Weights of a small mixture-of-experts language model, trained from scratch on English Wikipedia.
Training: a variant of Adam for the experts, 339M tokens.
Below are experts of layer 2 (counted from 0) of a mixture-of-experts language model. Rows are named router (the router's row for the expert), gate (a neuron's input weights, with its number), up (a neuron's input weights, with its number) and show model dimensions 0-223. Each number is 500 + 25 x the weight over its row's rms, rounded and kept within 0 to 999. Numbers have three digits each.
Before each expert's rows: "gets" lists some tokens that make up at least twice as much of what it gets as of all text. This comes from a sample of Wikipedia text that the model never trained on. Tokens count by the router's weight.

# expert 7
gets: " ", "20", "19", "==", "18", "==="
router:501467499514519520494478482495474528469475540509481551466467476526487500477494476492501513492471470495466481492493440529509525474493524503501496496551463507573496507496506497506449513511474496433468446508524514537477435495492464514523521503510474473529527508505475559498508528509515512490480492511523494521540506466492518514543493445480460492528508500507475483490467506490519510515493517488510484522523479469510474460497524479495506528526491471507503497513551523499451506506488502460510535561468509484520488522481485488500468506532482473508489508509465472499519491489488458483446511474525482472465472496488467492485495505514527515532514422470506485457539486455510582471501
gate4:478499517502527487453519549516513496459484468500506501523527517543466521472520483474492470471463473477524517443533510492480486492554477450452487489515492471472473480533494474499516514484485525459495494507485463548484496510512462482556481529556526447490481467494466580548473452512482485510474518489482521527503491486507470474500514471499525508523477506544520516503472529456473482511484477506497487504487488483503480520523510488522503518518546460494504484525514518527540492527487498449480502494505510478462481522488505512478510527523485452506504473505500516482525500505476474529514509473511486467508493499459480486560495514536487520537523510489497451495518536501477509427473
up4:465554475531508504429455531491506488555523487522537522486500459518432477449535466487469550463509498503551517443453478539502454523541491452461450529514518495504503460479516504521563509515500497460503484522452513527462453518510464475475460487515530516508466481513511507507485469461533499498500499520484493539499529521503527480510493514519507526493507500496500521507444500504497495490530493519548529510506472449498463455483487510477482528496537487513538538483510487480485509502497484475493476491504499498491496517510479525480518515525451454545511487491498487520512540497504506519507513525511507500482486496418507522550484524500479502478473483518538528504511459547508486478492
gate5:506520497475532513499531484518468543461527476514496481484462500481500477508458532504527511512539490514493501457493481483497539514518525545517481512489493506496493447516499539484486486471492512462509528503526542528496487451464504520487486496459515499466484478517485526535508549563500508499487502531489492492482512484551497514509506516458495476532496527506496528482446508527528461498555437499489475536514470530519546521554491484499489507475430457474494477525488462536493506515471530461515507532515509542525462534467526514490493464502463500503483485447526480471518467535463505504493520543493474512521489513509493508545492478434492549506546531492529530504533460486499463545486
up5:529501484448516500497477486524462531477489515527427532483520539534504518507495496506506539511537533544498514489475478467494502494475527527519509489497458523541492475480502538496470502485490516477509466513513501513504479514490512491547498483486493476483519478479515514534504526495508523517507494527484490518483498559530499528483434482473517520506476532512508523488471433503523489543525513465515529507505500524530506510514500487506508502503501466515513488507505533544500483531528508529467503533515503499537477453520504525503487510509482524475550516450529489519463497468536479522479535528495468447506468484485521499519523454512479486484526482486511510514466530490534526519459
gate6:490549498490551525516486511488455465511492541473492480502478503508510500512517512504482469520517486526501520476525480493532468524530463504465493540529507508503506558495539477579453504509513497496483507480477485501528538535501530475505472509547514523505489537498449489482481522475544508525524510470501483519486456532473484507534507498473521493512525472556454517497494502504508495556531511513531510480491481481451509518466547502506471509524502485513502522531504532522522512540494498516526481504496517470473481520457488472488460492518495441518529516506491486508500505488486481485515470522483491481495502519500472489480486443485489499538532512470513510477514516512512508511488
up6:497505486518459499557499494514510531477487481516486553513449490531487511506510519508518478500485546456511451502486506523479514502493490522483486500513512519487479504486483430468519491491492504494475484461514537531490451526498536482501540504486537476529556451508495511552491470491501528492484525504456504511520473518515472503493468464526502520496480497494475477485510519462542478547513514501471462530511488461487503504508543516545525496557500479538519470474508471473517440536490475492485523504535476478517507490484467484498485529504489513474498494471516506503459486465527463534518484510491495492491464497525506470477505508555510551524482498478532482476483489439557502450489
gate7:484515494451493596473524492500518517507481493559521474467462492430472505479535507462465510534546489520494473493473479464540550525538445478515507512509496465487512488513500519466517506513514494542522484478500506507483467516516492501483483481520471490493503502531488470484495526510538492484514507495502499538492492496505480535479466496486512481461521491501489514537475491522521457480535493469501482487499467517523521493513498488532496515480502484538494511519494485529531515536498495537512495521509499466520470539486554527517509502490490514517523513474478498503512522506504497517539451510526482476493480528470508511526566474511479548487517488467462515453469493450462513527496
up7:502460497534476527472546481448488454464516511492530497469469525479495524511557549524470547480510486540518480465473461517506513470516486499507486530500513458512425493474484514549468475476499477501519550551481562500501478526520513511519450504540462508491546523482494515459499549468473490491509465453501478478444515504487488456479507511491501490473494510511510497506485470518471518550469525521498512458503479535508564491458522506479505521504485507532487498537514486501496483501531466483496502505466525500502495481509538518512545485478515504480465509538489488519507537521540494517519474496505502524494520460514516472444513506487491516476473490513454505486530518472509487506455
gate8:488467462515527485485502469526467484531535481517492519526532519530485495512461482486476502530498496517493525500511488512496521478489497484433504460543533500460512481531543514510494554486501468529521508541470515518483446511465495527490498482504510496497495527515477518474516480518482480503504494444506476523527499534505507493478489478507502488501511501515498494486508477472487463502514497531523503474551490497488478523500468505537480466476468474482486498502529485500508497527501510516516506488505515514525511485428506534465578493502531498504487506486517472468463488494505514475522575550507466529569503533478454546478516456453490527524518531532502488493509454521519475510519
up8:476513447490541515480506524498539518499470411526525500515482497513503508465494506498494513468475463519530457472494514505524478530511526516538490487484463501462493542508488538486482519528506493511472496456499472512517505542520501533529484509493493487502494523523454501469504493509523524469522490491495482523507544479509509471522459483534515482511469519480479516518498508479515488478501509513486501514504493456441569466541505503480481490527503544545508485515524512513462495473491536511461502484526485510539518496539535512494482492538479511485489530530550540471501479540479528441491496501469470507486548561534558484480449505495542476494514519460492511502534544466532483525520
gate9:486497455520501455520503503512462517503546519569502499460478491517473497547484508486477517536446558472484505503469490482501528506487530520551492497508527506459528506478493482487504472530463475516492508524452491486520473505458483470519495510496495529473510528486534478498493477521522466504502505487536499508491483536548489550497464529485501523484480524482562557497494483476544522509523549481500495466518474524513515503513520503490477505487477466500476553501425524481508514562508447530439481508514447486514531485512513512551493492514496510454534476450496511531506502464521464506472479546512490474533563515474493496486545459526515475478492511550524500534502480475529487520559
up9:471529517509496493538485462499495495471518483523517546462501495543511503513486465520535499507519473423499523515499488507477529452511479555507512484476504498550491502512492455465505493486422516504517500533502529504474482480481496490490498477510520532489456493515544484506485496503544536484519475515505473473543515541516538513529491489486474510499549545440521506472468504529564509494506532483556481494527504453493496504538486501470502491489492434516467501488495506462488525487509527467490503516516477496465514491483503515516495474520494504500514467466486515504522502494508544488492527492504541485520494528501486499523480529454468529478525468502537489543474462514548520493561
gate10:490496458539469513477526485513520542476507540545475490485518535426504528529531500528496500532511543512512495494524485530504476440528515505541480527507544447516477518508512508522496494529543433486525491489505489498494479521520475551494467470452501493495469506486473480486527451469504469504523501458536486487554502515509521506464489499511495487511487533521510508501501507516453510509482483467526529467499460544502498473473516515437483531538463497504502529469486483480505522471463518488546477566482458507507465493505507518505478508500482452472491502494492516511511508494480515483510495512469463503512521471573485456451481534452496479494462494501512481474482470555525502495472
up10:514489481487498503496488508523514462543485511456481492504514510486512509502517546508504515542505495532537506484527536546512503531530486517472450499447562576497451472522508531468480498476492496489523483467528489472559492522496480519523481467464495558486545430504479518497501506480489496501475529485437514534463550528534491472510483488483470480538507508478507474487485506480451545524538491506472543529491479516511475535469454468533496527481487476547504527503534472499533483488516517520518479510531507509507499470501545527456528510515542520454469539496514544574446539517458499465504510501490507478470519509506513499513473500508536483474502506503472487529478481494487495480500
gate11:487513471505502485489475514493487469539536475478542472507487486513517500451538514506465474499479474491515511467507526521518509523514504456469511512503543468486494464511514476494499513494525517505528529537474496503495499517483479501492521463540503538516510481460458489501503506469508482543506505525503525510535496470517490520511493499487481495521492498509464446474446512499482466501501526505546483472501502470516469476507502513495496508530446515500527503560461515456541526538484499504490502464477436499497493517498477512478502504499522479497552511469543521508504485529515514446523514535473528515515511529462494488516496486463500492475561529490514525542530496526518469490508
up11:497505502509516514513492539520502487538465521497481496498500456473471481477490494471536544467501435534486477471507522513520506489509521511557505514445505505494466486454531441494484467512504503469480500485513490490485498529480540532569468562512502495491501522532461508520514484479502533519517469492503529511446511485487495488509506500541549486523480463510492509475489438531504490460468497488513481519529532516449498524476517506498477494537567516521532486459521497536511466491547479475478485486508491501496488474473546540479541497534473494530494510544504511469491500510492449508540510440497467466449456467506549465484527483506558500476490530499522466486511516508539474486496
gate12:528491480538521460531514519469490519499500501498519510520460509511512515530479506499496511511532531526419507533557451502499541497523470466464467535503492450487492524553509457511478474472483493505486496480433477519528504502456458533489538504504530531468467527505452522476504509503482515512495504474501501500487480465519474463518513518486483476481503478514491484482470488498528481494502508538505487498538471498492498511530516524496506514505480527491450502507506498491490541473468506495493505534488516494453533551512521485497544521465519494512542526509515551496503515526474496489524508488529499452500510537513508533509453493479517518470459515542488458488545488501452487499454
up12:535522493525466569487513491447519521502493506517516504533528464493512460506502518479488475506530449458504468484515481496462445506530484489483507537530484485505511503506509491500519512519539511493506502504486533507450439501558486506547443472552502498507507499487525458489465437511507536484478501471525548504490498456496493501532528471519483469507504503515512498531517484455507521502488526516520492477518499498496470526473548460507496498501498494491507499496506562503563428464477450495529526523488501466503502468505445505500518557519490485527520505520473485487519485506544501522499497532506522499471493513531485497507549495478510575534528488481505504472467468547498491451516
gate13:475512567509485589524528478486492484453454530500499494481486564476486565493527472518517481545565489484535482532501474486525552489560476504478521494527463509487473499483496527527523481541448475464482497473528516485479485469474491512509512521494510494519476493485547527541460507500473474501499481503472505492510503489508486508495483471495462502537533503499489506515530518509547549513572469533553488516484516516522515496494491485460467514498497501484486536505515533455535481530468495528522486444503453524526491508475518497531474494511465488479523530475434484547510449480541485487495516525505481540503518498506521535513482537482557500493533517532543508491545474489519518466524
up13:494506513545498480484492489537480472506516497492498502483509475490575473509544458503495517506502489517501499499431473520502523496457507505515512526515557505483544515510508488498504478478541502555535505496526524554469501472480519496487501482486463489463513496532478498484532502488494466526500521501478487511478491461514535486527545518460497438525490499506531502448500509522483492516481535519528524495528473519517509469500522556487500544572462526533492490505469453489453532523487480510456530523471532502461500522501507502512504475476507523509500524483489478542475522500493490485479538488482486506528489501531470460429457512482477520520451516553474524485484514493442498463545

# expert 3
gets: "1", "2", "3", "0", "4", "19"
router:519471524525508524502480507501511494462521519510473553476492478533465528475491475482494488505516497493495466485485467519546527482531540543556467503508508527627507495535498495493482533501490501511466459476493516495470489504483468497498539492509498486526499503554500507515495507500501499503433472489522497513530495486504533492499479485523464509513516486488480475460476496503472517486480477476545474514516505486515472453489545503486492490512503502515491489510495524480465502517469500460504504531497519471537470499519519469533476486514460482484521481446467478530497481498484451478480509488525464501489500502507437492487504539487538510523506423517499490471573493472514552460519
gate0:509467493485497509512460552544468488468491471476506508501533481511478489449499480496463484466514481483468450510500464494526494509520516442506475531483532505498476520541478476468516536508539497523481509518528506518479505460440456515506508473476516474480494521527462495525521494517505502483525486512539521494518481437507557504494545527484502569461553468480518496465501491483498497468445500487484492521485483481501489501500517491480478460516487520488477455410494481511439497495473445515518528511484501459492515480524476473489506541516477515528478509533505501511451488504490470543493508453538494486497517540518487518506476529495549490483472501509518529538516503510462489488506
up0:505496479469470501510543532538505494475512463520486461483477516482482489495522468524516496508527499528509506563491490481467487498491497463493516509475505509476470492433490459486559510517493503526510496508537533491528494514485529514492501492485531475496482538490492498489492481487508504487508486519511513511473522457496491464486539483499493478472500522487541495529562543480493488516481499519482485524485530500492491481518529512481478466480518506507502467432488483531468457477539488552528456450498438511476525452547464508499505501481516499497489464524465479471487511535539487503528515457465516519496514499525510476490467494510544450476434524478469530492486558493516515525535
gate1:513448491502502496448521522520506565525480504497515505506554493474468520512494489493481467488506512510445464475513465486500516464488500466530445483513487462551513525475530491497494506467481512535473497479504490556473467528554484522526525472459495494523549498540447532502525519499497483513521454533534494497502479486496490542489493481519474549477530515463521529501470519549516492486498496519526519478459507498489514520487527499523487488533447530454544499509526524534499501477509477501517534478482530455501452472490520485536547487522421528516544514526484510515494535478537508512510468493503496529487488520537457473476504479529572456519529477483503494475478514532493512500485
up1:520496512503497516497466522449506483504547477496480504477532506522571520516534477489513482491485506494510523489504482504544531505508487538461494501497485503508517545558471529489448520514498466480548508523491502453488507534507501510482529491491510528473498501488572493482513506512518502465527458500503501446496518533523503482554534487471487494500496507503544476487490547506488532526436511499536482524475477529513528489513504497489510487481515507502509506524518484426488497517464550482443532486490495452489511499551497471474478515486548522510461471473512493535539553516530502509481497509473482508511494487476521501504504538468489535498497470440483476498483483428528501474537
gate2:508483504492458559493493502479496470515533522478447489475481526494496523532488493469518507505548505541503449502512507447515534473524527510525520514509491506469505538497502512511527482509512531510528534498463482498494491503490502474513495491474538461511512479536504464524458552511483450536428517484485478501494515500524510481501488518519481485522494520476521507524486477515487500524527506542552519469523502515543484519470485483515510491494499497530537464505511479497554523517509515518489521545514468500558455483443550509495481525478467475522490515400488481499523507512486522501502506500503509491482521525484493497489509476530517467507553500473496500442513496564491477454485
up2:535515512514532477456492499481500494467519521462497536503515491503479541495452460478539505491511480503539465512478485473495520453507514521511492480505518520524559511494533486496515491495510529508486512474504512478479485515500505497484517478511478489464473422523518477493524509508464516509512500485461480496476487496497503516540468470503492479528494525462444505503509501508515526469510488441528443422532519531472550515484515483495505481506562517491509488454489489485460493525491519429475518459507477481536488534443565518509491470504457478500547470463429498527495496519495470512544501529495491507492461507485469471510513471498512514468546486506527524481503483506495495512468
gate3:494460485562491510502492505508488535516482500477524552451514514496500544499497471481488489505552484486513504521477498481480532486531486490472501537512494517509435536541510516465556489467502506491502518494473540428544528500518459483496489509518515544501450519534544495466502482492518498476502508509520501499511515482466508533520483492498526492496510499444477503486502498472529436521500498498507463500529518531464504465487533536527565528492476465492518489478527473487453503478501451504506476486499503524482512476508496547543463525506506493508514487522488505471480496525468543516517519454503516502503507488504492504523499502497545514517487514522484515513531482492483522500533
up3:479451511506468547529498456492516524563494505479446535481519482517512471484485477480489480493508506473513493517496442475496549483510489469495506519532505506500469522539514498480544480548481510525509506515494475449499506451504465487526519527487504518522465509520542487489486495488480527511495530501513513506507503518481522501475484511484512506551519483504480529447489520511524507528470517509543406503527507496466544516542520522514525489521506469532500499494519466471474524456518474521521481464479448529486527458517473505521490549549506492521525510526435478535528491463557556491501490489500506521493481513514508498464513546527518488470468501493524520498502456514491524477525
gate4:488542515502521534467524520494518514474492465495512494502526543494436517511525478498524483482470495486509465480494497493472472434557476450485452509504504454523478504526513476464508514501486528501510481496490469520491512495511484473533458489568545470503454488474472527553488477514493497484461544494505507537491491463529475497466476505499535492504484520514493539550494510480488498518513484482520488511467506513497472507527543497509526513512497470515486492515510505494518521523478498478522526501516504492490512496480512516509495542468465497510487472503451538491520487516534495468481500483468494450511525539479479497553530530491474483530503507511499485523502510472447508477522
up4:491548510533527506464487532520527503557464476542531526453495489499480485461549490485529522442510456468553504465456484518518493478526486458474455504492497460529489437512496481471544502477479542482522490542531525497465454516470510512443463499505539536460493517478516503495498471496531504521494506498514496530472502526499516508472491538478543505496513498480524528477425476517529527520536516534517481495514485512518478482512503487484506549491483501491526527504503469446501523538475516502492490508521494523491511494510481510460486509509450500513522504496486512516521519523505536472481506533514463498513513465487483531555510511484473469464507493547512519509517479522526477512524
gate5:519513482483519519508533482505493529472513487495488484494453474487501494497460531491563502494532480517508491463502483501513528495527544547505514513484495521501509459498471517505489454455495492458507526484536521554485463465441523523465474480470512487483501452534513530519486544546487551513486517540501487494479506502549490511505508533483498457519496526509489527509449502542516471485506463489485522506502493486523547500507480485471501528479452479492490502508461480540529502524477506459513518501502509540538437537465542499461515464495482496510478467472532488458497482491455476498495524514489477505501501517499482519524504476439502568504536528485522548499528442504498446511473
up5:528489472474504503473502506517481500490499503514462543512482531522517555501493476498527514510549544552529496505476481471483484502453535503521498480498472530540532483473481548522485490489470490475539474482480532543498453520499509492558496493505481512473518502499545520520480549498510506504493494518499455540489476544533511527464452471520502522498496532508543502526482454523516501505510496439542538490521501533538520490547511493491517507495514468505537493491482541552490489526546515514492501494475502487527500474487521530495492515496470514478517507476498516530469507473551501512477517489506479473516503484523548502492534440525492480488499478465510504493494541492509518504463
gate6:488525516492498485505530501422466447504484510496507505486495514497484482504488477504473514454507458493483485498506470485538499528525464468478475537507494486522475550485510475548472487503497497465479480502487486506518525507503502499501519514526520547529507552486450475494480509492537500549487497500526494525471471471452522507508537503512520477502502490495509535530500505501491503542483468477551491477505504500463500489474540498487456501436488512481519526544512519496489515483487482492509492490486519508477478495500498516523487515513490442514501502489477460521527504471464491499449515543509535508456487520503483504492466498487520463440502502509531502472530499506549477500499
up6:512490476544506524525535479527551539445511512513499523503439527531458488447490494497496511491460515486525463520492503511427541472510483527517488545532568526509485496475451441457494521487478501540535497495477532508452479527488508506494513471526505493525550433495515494552459501487479511488518535538466486490511473507539473511494495475512493541502463537477472462464480477501550479501519475501498486529503477480524511467499496504536492516526523488508523469496525478508488483549529499513506532510518465515533490499456493507511483504508479547506481530445475507463474493469500504525512503492516467485513487503540495482510504531521514542497508493489513498496465519469505495504504
gate7:497519499467500563462551496482511505510480537482499463489492530437468519516484520471483505521490492506511473518479490473499529518544507507511492516531490465507555497495514487504508502505491534526510477456483535497508458503489512491531471505523466475521496518532509513484466531518523460508532479501490486514482479526539497527514479491525531491507500512474524509531487524527517439468505466470527474467478496523521467502540486478465482524466541459521517516477495512536531474518490466557488464507500514485493488512472552528536491509501492500532523502463469498496518503506511503528487439472539476507492436492472466483514586474523489528477545490528490500445495507494514509515488
up7:495457532533480542498506488489476478495526485450513524503452501515507541506564549509493527522490469511483512443508478485532518485518484499495497539528511471505443497531517533475492498479524537526473549559492522499496518530499494483534483486524476466494503501506490506485479553504506501493526493433529498487502503488501498499458512487465522502463483488495490528489502487512497503523475565482491488469511487544511522485478528520534539467513496528504451467523518488488486526511534491485525501486482530483496536460527523464506499480496523546490470522555505508526489496533526507503528480526496478511520537459529498452457493506502466478502455497500459506483514515501485517524470
gate8:478497466503520473506499494534482493502542478483475494522510542555507518476480493512501532525508468521478544471498529529475482503458474488453503460537561505410489508521512506524498529470533478528519524506472535519488470503490502521458495484513504504481520504521452510484526474532488486515535489467503475472520483488487517518508509471473495481507496476556534467503518489479499457523521492519532488511542494473522500519502488490520529467468493436484493488493485492490494508499489510477520501496477518475511496482438527570464550510503526500536493515531514474458472495498489522478514547495501516527539509523516457528501519438473502537541504546488493514506541485493509445503511
up8:459527468523518526483512509494522492476486445527539525482485490523491547477495468491462487467485480501516451513501502516517492465520536528538498516487485524475476554504525484505485538480515503511474491483465484505506481530511514500510466527518528488507518528509501509468497516493543513471486482473458489524501514472494520478513441474528496521477514554499482544485518525500510519515486454478480501514504502463440533486505530507506474505555526539525498497541530501527495495472499539475495469513474484488560504490554537496490468482520466504494467518502491545476500468537489545472480522518481486511491523538517553481486495514486542509502512513477480506515490513473553493532504
gate9:474513462545522440526500485480470511525540490531496539454488497529473479535513500504501542544473541495484485490501499538481526484473492524522514506527510527487513501473514514480482450524474466513437504494486516494523514476465483508540500533491467506458484547491501523516503456525474491499520483499557496518501484551532489571493496549503545481459476500467510534512518505491544497492531529483515507457498480536523523522519480515529514475471483480512483551489473504469525508570501473515485502506520483510514479459498491522595485485497523516446524479489481498504511523471532477534483485551505492491546550515496511491445514471473526490522504515511518502512492489484537476513546
up9:486500523519484501521483457495477512461508462501518556488519476523480475500506473506527511510561456432493528486492497503511519456500488536478509483481524509543497520502491462478517512476454499508505495513511542501438496476454508494492502459485515493492459497516541478504507486495526537495503460509502469481535528551528517509530499490472493530508536534465497496470461472523533512483498528493562496476524494482479503486535444497476524487468508447513462513481475513463513516500489526472502498520522472530484490504469482489540519475514498486496535487437510488489536529507511501536512539516513530478552480552522462498526474493440470548531515482497531541523482444514527491472529

# expert 13
gets: " and", " of", "ing", "in", " or", "es"
router:520491515531537528513465524509484509487474530510501558465470481526458545490498527496476482495547469487497486501517418544532560490526535505509480505524506497539475513514494477512474519548476497469470441488485529490484490490467474507508498491520482505517472496468470525539484518491524503476480485514535512511534519476508560502520511488518461514512527490513481482505442474486538479494512490497541506481505487504519477480520507485479475498495489502477471502507547542465490518499488512457524498507494479489529485515497504439518497499520465512509529528490467486500516506507496480493467520493526496479498517558519510505484481525494544513501489407484511536488519489509505541474504
gate0:499465491505490514481479559535457497474503495468533530482522483482460519452499506497495485483527486477457477499504453502517501490509541451501451504484515515511462542554474482469500512480516500491519520530521489509474529450460442523526492484523510469494534506501471500520509485539499495472518430526547526490537496420491543510502546526499502537482534451497509475477485471502514492463478494498511505506482485471505486488494495467525491474465472510477535439452494518471486481511478460490548518489511544454493471508518493470494524549500486515532471526540483482486493521499499478553484494435538508496511527534516479505495496543492550513488483494500526516501510487516432484502498
up0:497478472492462479474554521535510536492501470519521493480501514483448494504525470515560517504569498512490498530502484501488490497479505467520516490446504495459458512467474471480534532513487536531511486512541501520507506513507508498512473508513520478494500537525497495504531482524512532497490455556499504483502533447508458466471540505523523491454506499476517465542515479469475485498491511537463498529477489511471488511505496507516483447487497519477504491492489501480518456473526486527536465469546477511469494472532507509464565490444543524511466488545502487478513540501516472525505514479497532514512506519484509468500516512536553464495448521470464499447476564502492515517502
gate1:508431490483501487446524500486508537501452500465495511518517504465447517513491487492520513483539502519487480507506486510486502482462506466523465479518475475522519502516506514488486501474521484505508509505489496516512486498533500536492534477468498508475497508540469546497514499482503475533502482509513476498521473449491500543502531479526526536479532499501528504511488490508496510509488544530498518458450523478463507493486515487487489505490450503453542489466512511520521470521507479516513500483482514444496462493493496443521526504516439556519568555531519540522504546476531533544508518453523503487500503524524495495461500506484553484530559485495539504461492531522475499509486
up1:517509510504527489532453524498499501528574455485509498449524520535563492488536480508509479473440508489516499471517463487529527498518496566489472498503532529518509566506460514510466537523480498523540484498516518453490502565532498491497532472476485504471486504502560484503479529528509522459506434530491487442515505539529504485557478485469452489488487524509534527488488542471500509520514534508529473536506504520541491527488565498507509500504515523467520484524541506473488505513458567483450510492485510497502498505549530480486460538527522494486452498450538506490498527530496494495504483559473495526479501482463490513528523503491455489505514473467494479500482497443522473461553
gate2:522476487476450583488499503500490518515548504494464475481517489471525513515479470494552496504511495503469463512529516440515546498496527493535506511481523515480514515498492503500476468501507502517535523505520483489501493523557501489516469484454523468533490491523502480544493537500494479523444513507501479477457505500489476504489508532527496464514516522497498539515497487519460522537500444485507506486488486554491501548495526454478539457459503495520545458494512465504555512506491510479509511518544488525542459484435485506498516514485451439518436515433487502464479497525482496504488502487503508518494528522509497481500515484491530481516529502466493500487486490555502493478527
up2:533517495490532495478496510503485492509518505500453501518458454481494524481465458469541512500520465508543478530455483490506500471528519464495487522510524502520551513486523476485509506474552476504469493467525535437540484528526498504469503485499468494479474443507513489500494479500515499506449522450495477477496497462514496526508468459500508500491499494469471523479527502506514501486515466450471453449512495537479535511506476477494474499502561517516500505449490453525451501499465522484478514442533470469522488540465537497535504484510465502508522456461432503560509471488466460511550489508536460505495466525488467534532477489517534503464541487502498500501498482487475500532511
gate3:468440495565514497491456507514485529521485476490520515449490503484484503525500501481528473508528492494519511518449500527499524480525487487463498531489515517538442561500523511494541509452506511490473509476495519448529534482477474484500477530487496544505457495524516499495500474518515468489514516499500530511495523528478515525559498482487518524500530483444496513495500480494537471499527516496511472486513533534489494453492511501520561517481469473520525544523530488502457483501487442508509519498495504493500526476514506545538485540524535501483491475516463519515474519542485499502498519504490553494510523499494496498516482513496535527491505509543511511534537488506489496494480
up3:464460522512500544508472481504480510542489492476471524462502479514511485503496485493503454476504498481541513502481467504528525484487502460475503515521505505495470556516486492516509485544487537524502507512500462448493535436488508491491503549484500517506429504511520507512464484494469516499501504501534523522508469530493544478518499473482488515541552494517476535474503531504520509523480508508543441487512514507514509511547513499542516482477513461514489530515514491498473511461519484498532493476486452495496552472545433510520502501532516492539495478528475480514540507456549550478512486498502522498498497533506514492468497539501510491484468485486522489539516472532500510514516
gate4:488531527504515561460525553503525528500475492561502485508520508509475500486524496475519516470499476470481491451523488471487522462517487472499458516476488452493484466507507494475524502517471516467512463526507492520466500491553504500537461503552514433490441485510458560537485490500466521488486515460539549498498484474492499479525520484462527478511498509511493546496530515505493489524476513498519498485467485522488462483531543505519522512511527495464509469485531499482515509527475482463536506523498506489465495502478484509489507523522463472497500469499495544495567482482493439477471487500492488476510520524504459504558509521495486517544504492516515493520516496488485519459506
up4:466526498533519516466484518508537491546495478547508545460541483549480477485520478482492513454501490512503495466501481502527496480508485482481421477484524496526490458525506523474512510538485531468490505512488495499456493495501506519467455517515517536508528519520496523459516478502514491533482473480470517505524508551499532513494484533455514506510505529487511531484461447495523532496500543515560475500522475490495478478479506496485489483503510516498561507505520490422471543521498468490488509509505512532492508463499495525465479524497476481508504528527471485524482550471499500479430508480491466455472511479435477512527517514503489461465480486505524494500523456539520479489537
gate5:482530477492537531496531477507503516460509491490507477477444493465511461483472539512534494501523475509525474473494476495516506490539545529507500518497529526494512467504475507534475462497507458469512537504521541519475487479511535529469475446503513491508475491521490498504473536510519549488497496549499485481518502471534501528494511491497487475508514545490504553486463534543504484475495454487477518485475528494518541511534471505488480528496467470464533509527494424539513488515482509484506525499518480527525458523476530509475506458485478484502454478456540521467508499528502511515504528497517464502488498530509505518549510507472518530514548545477525533511520426481506439532485
up5:555513443485505508480504506490474507524484512531465544517500506543530553541511471510500501522551522525510474528464474510503537481516510521500537512510473524522525518509453505520486495515497489483533463484465497518506476487518502500523474471492486508474510490494557508540463525444504530511494485507502469538465485557504510506468438469534531532478515520505535500485456426531521495505501490442530523486506499497521520517520506475499503518501505487512529526507474520530504456523525512519490484520505482485528502467460518532517508514496463528473505507427496509534474523482564491509462526499517471476505520509494550506522552468509481489469528474467508523510455521486562521499485
gate6:503523484498512517507509465454443420511520520492506510500456514535515502476510489506485471488458474476526495500529480483509515518473448518481502529497519518504514528483516511569447485505478504515524487478501524468535520507526525498513503490558486496526460528475427516515467510491548514528519510495483477498459475498467512497484523509460493455543519487543502532519474472521509510527490503488565465484493501489461470490504522505514493521513545454513537513553502491501441531565500478493524464530524504520516486492504505488474454494504488467476475483503472492506517467494472515474499522487483487524459511516538503511467475474483497514506522511439510502484512497490540482507512
up6:530497487497493473509502465516551557468485489486466513494477525519450453435488521537504526503501510493516473514471486502453498479524502480498501539522512497513458483479491480448503525476488515503488480481532487531496432555520501521495492476505507485528552428479520524528481509487470496457467533518478483504531495503517471478513465478500480511488461527482488485497515502472501526540531526497449523509505521481504521485501526518493470532545489505541533494514539456507510437530511536507512486478500473496512479495495486502521526518505478483511462494470441527480493509511522494503505483511499479482491478501488470515558503526548489511496513497537518494480493506441487500483474
gate7:480482485472497564473498502511482483510514498528521511490487488464454513466506523454495522507516489504544506481492512464498511515504473480513504486542497476490505535523520493517534503513524524527513509447459521532539468510529534501540523520513504481515464529514482504484475535478533467496531502519506475529543507485534548520518493481495529505497523492471509488504483481538494427500553493515501457481477480487516488513545509507506507526450545496495505498512520502502509493530485482541509495514509529481498474499474573474518498512504481490516501493508505522482484496518525512557492452504523507510501507473477494484556557480528513476454502487481479504436526518504484501532499
up7:489480506550487514517559476470497483493515491478497499465470480527508495504544532463502484483460457514527502469514512483509489484499503504532483553539541416489476510492489543519472476515500492546502535559481559502524478516481495486510489485544476496512522506500493516533465555487491509473508486447530495470468515459457500467443519477477492503467487487511470501511543517521472485516481550514469484437502457528520522495494511512535491521499532529466493491517532499499482475494529475494504492506489565476501501508497484470524533496486534551502497497504469486525506513502498521485521461446521483503500502494550481476444487505526465508479479498518474512462496549523473497530466
gate8:476484468521532495484498477527456501527528479504462508500518526498504488511465492508515499499528530534465532517491516489524500494468470501443512454509534503446526507512527513526489549491488491528500537512462521492488479500515500543470516474528512496491518531521477512471525480523490512510554473454503464488513490494479502488484510494453511482512506503531497506512505487494511457539523517483494498474544499472490508524515473482532525478494471450469481485524523521482508520491519489491537519493455515518526499468455470542472541485497511508529476516522514457481511496492490532505523542489516531510541497553474486537487504464448497533544518544515506501460518475494507447549518
up8:486537457488498510539495501495532505479542452530524503478500487528529497480501499507507543477438471518491459505499504507519490482534532521551497504477485528476484529524517509487483519523514468525477490470497516496505501557503489517520460523481504505465533504525449480473511487517504532503509480489483485480491507486500503471514447486521475515469488527477504501489507507509513527480478461483465509511516484500437555506519497516490483521559509532556495491525520471535478494481483562498457492492498526479547489468533565500497467488518498511479435503500565569462498457561469519432492518524487453527474528525537515498505495509505523485500486532451473497510536493463530479494521
gate9:474513440497533466552471520500458535543541498569485486454520502511491491539527497517500527507458542459450475509492490504538514507491516520498499492530552516470520490493486520496506488534457468522479506486484466497512480530433501516518479490495477501481492525532484521522512472527483512518509488503496490503490437567503485534508477544455524517477503507498559540476527462502527493481499536457493479493511481524519517528505517502535504497501470494521456556472461505497509466580507469521477496529535457476508484447511494527545510513500554500473507502465486527497499506489531499535470493547524457476506534535475460509450531499523519479486503517532503490502469522483501478497543
up9:485524541529494509537450486511479505479502497499490539478506524512512499476497484505537491494531509442474524491499462469480510481513473517444492499484540491532474501494478489508499524480453528505524499537492533498487499509458480512508500445470501524490465466491507499480467515484526532473499476523469519479537503557532539496522513493448486496514532505486523511441472489504509455490466507486570496497510492474510501519511462477471473482477485456525473495475499504464507540486521545493498515495525467495484538499503498498500513454482512491498519477449494488493548524534512532499506520490499550480527520557509480520522470512462485519485509473508531515539458484518505492469543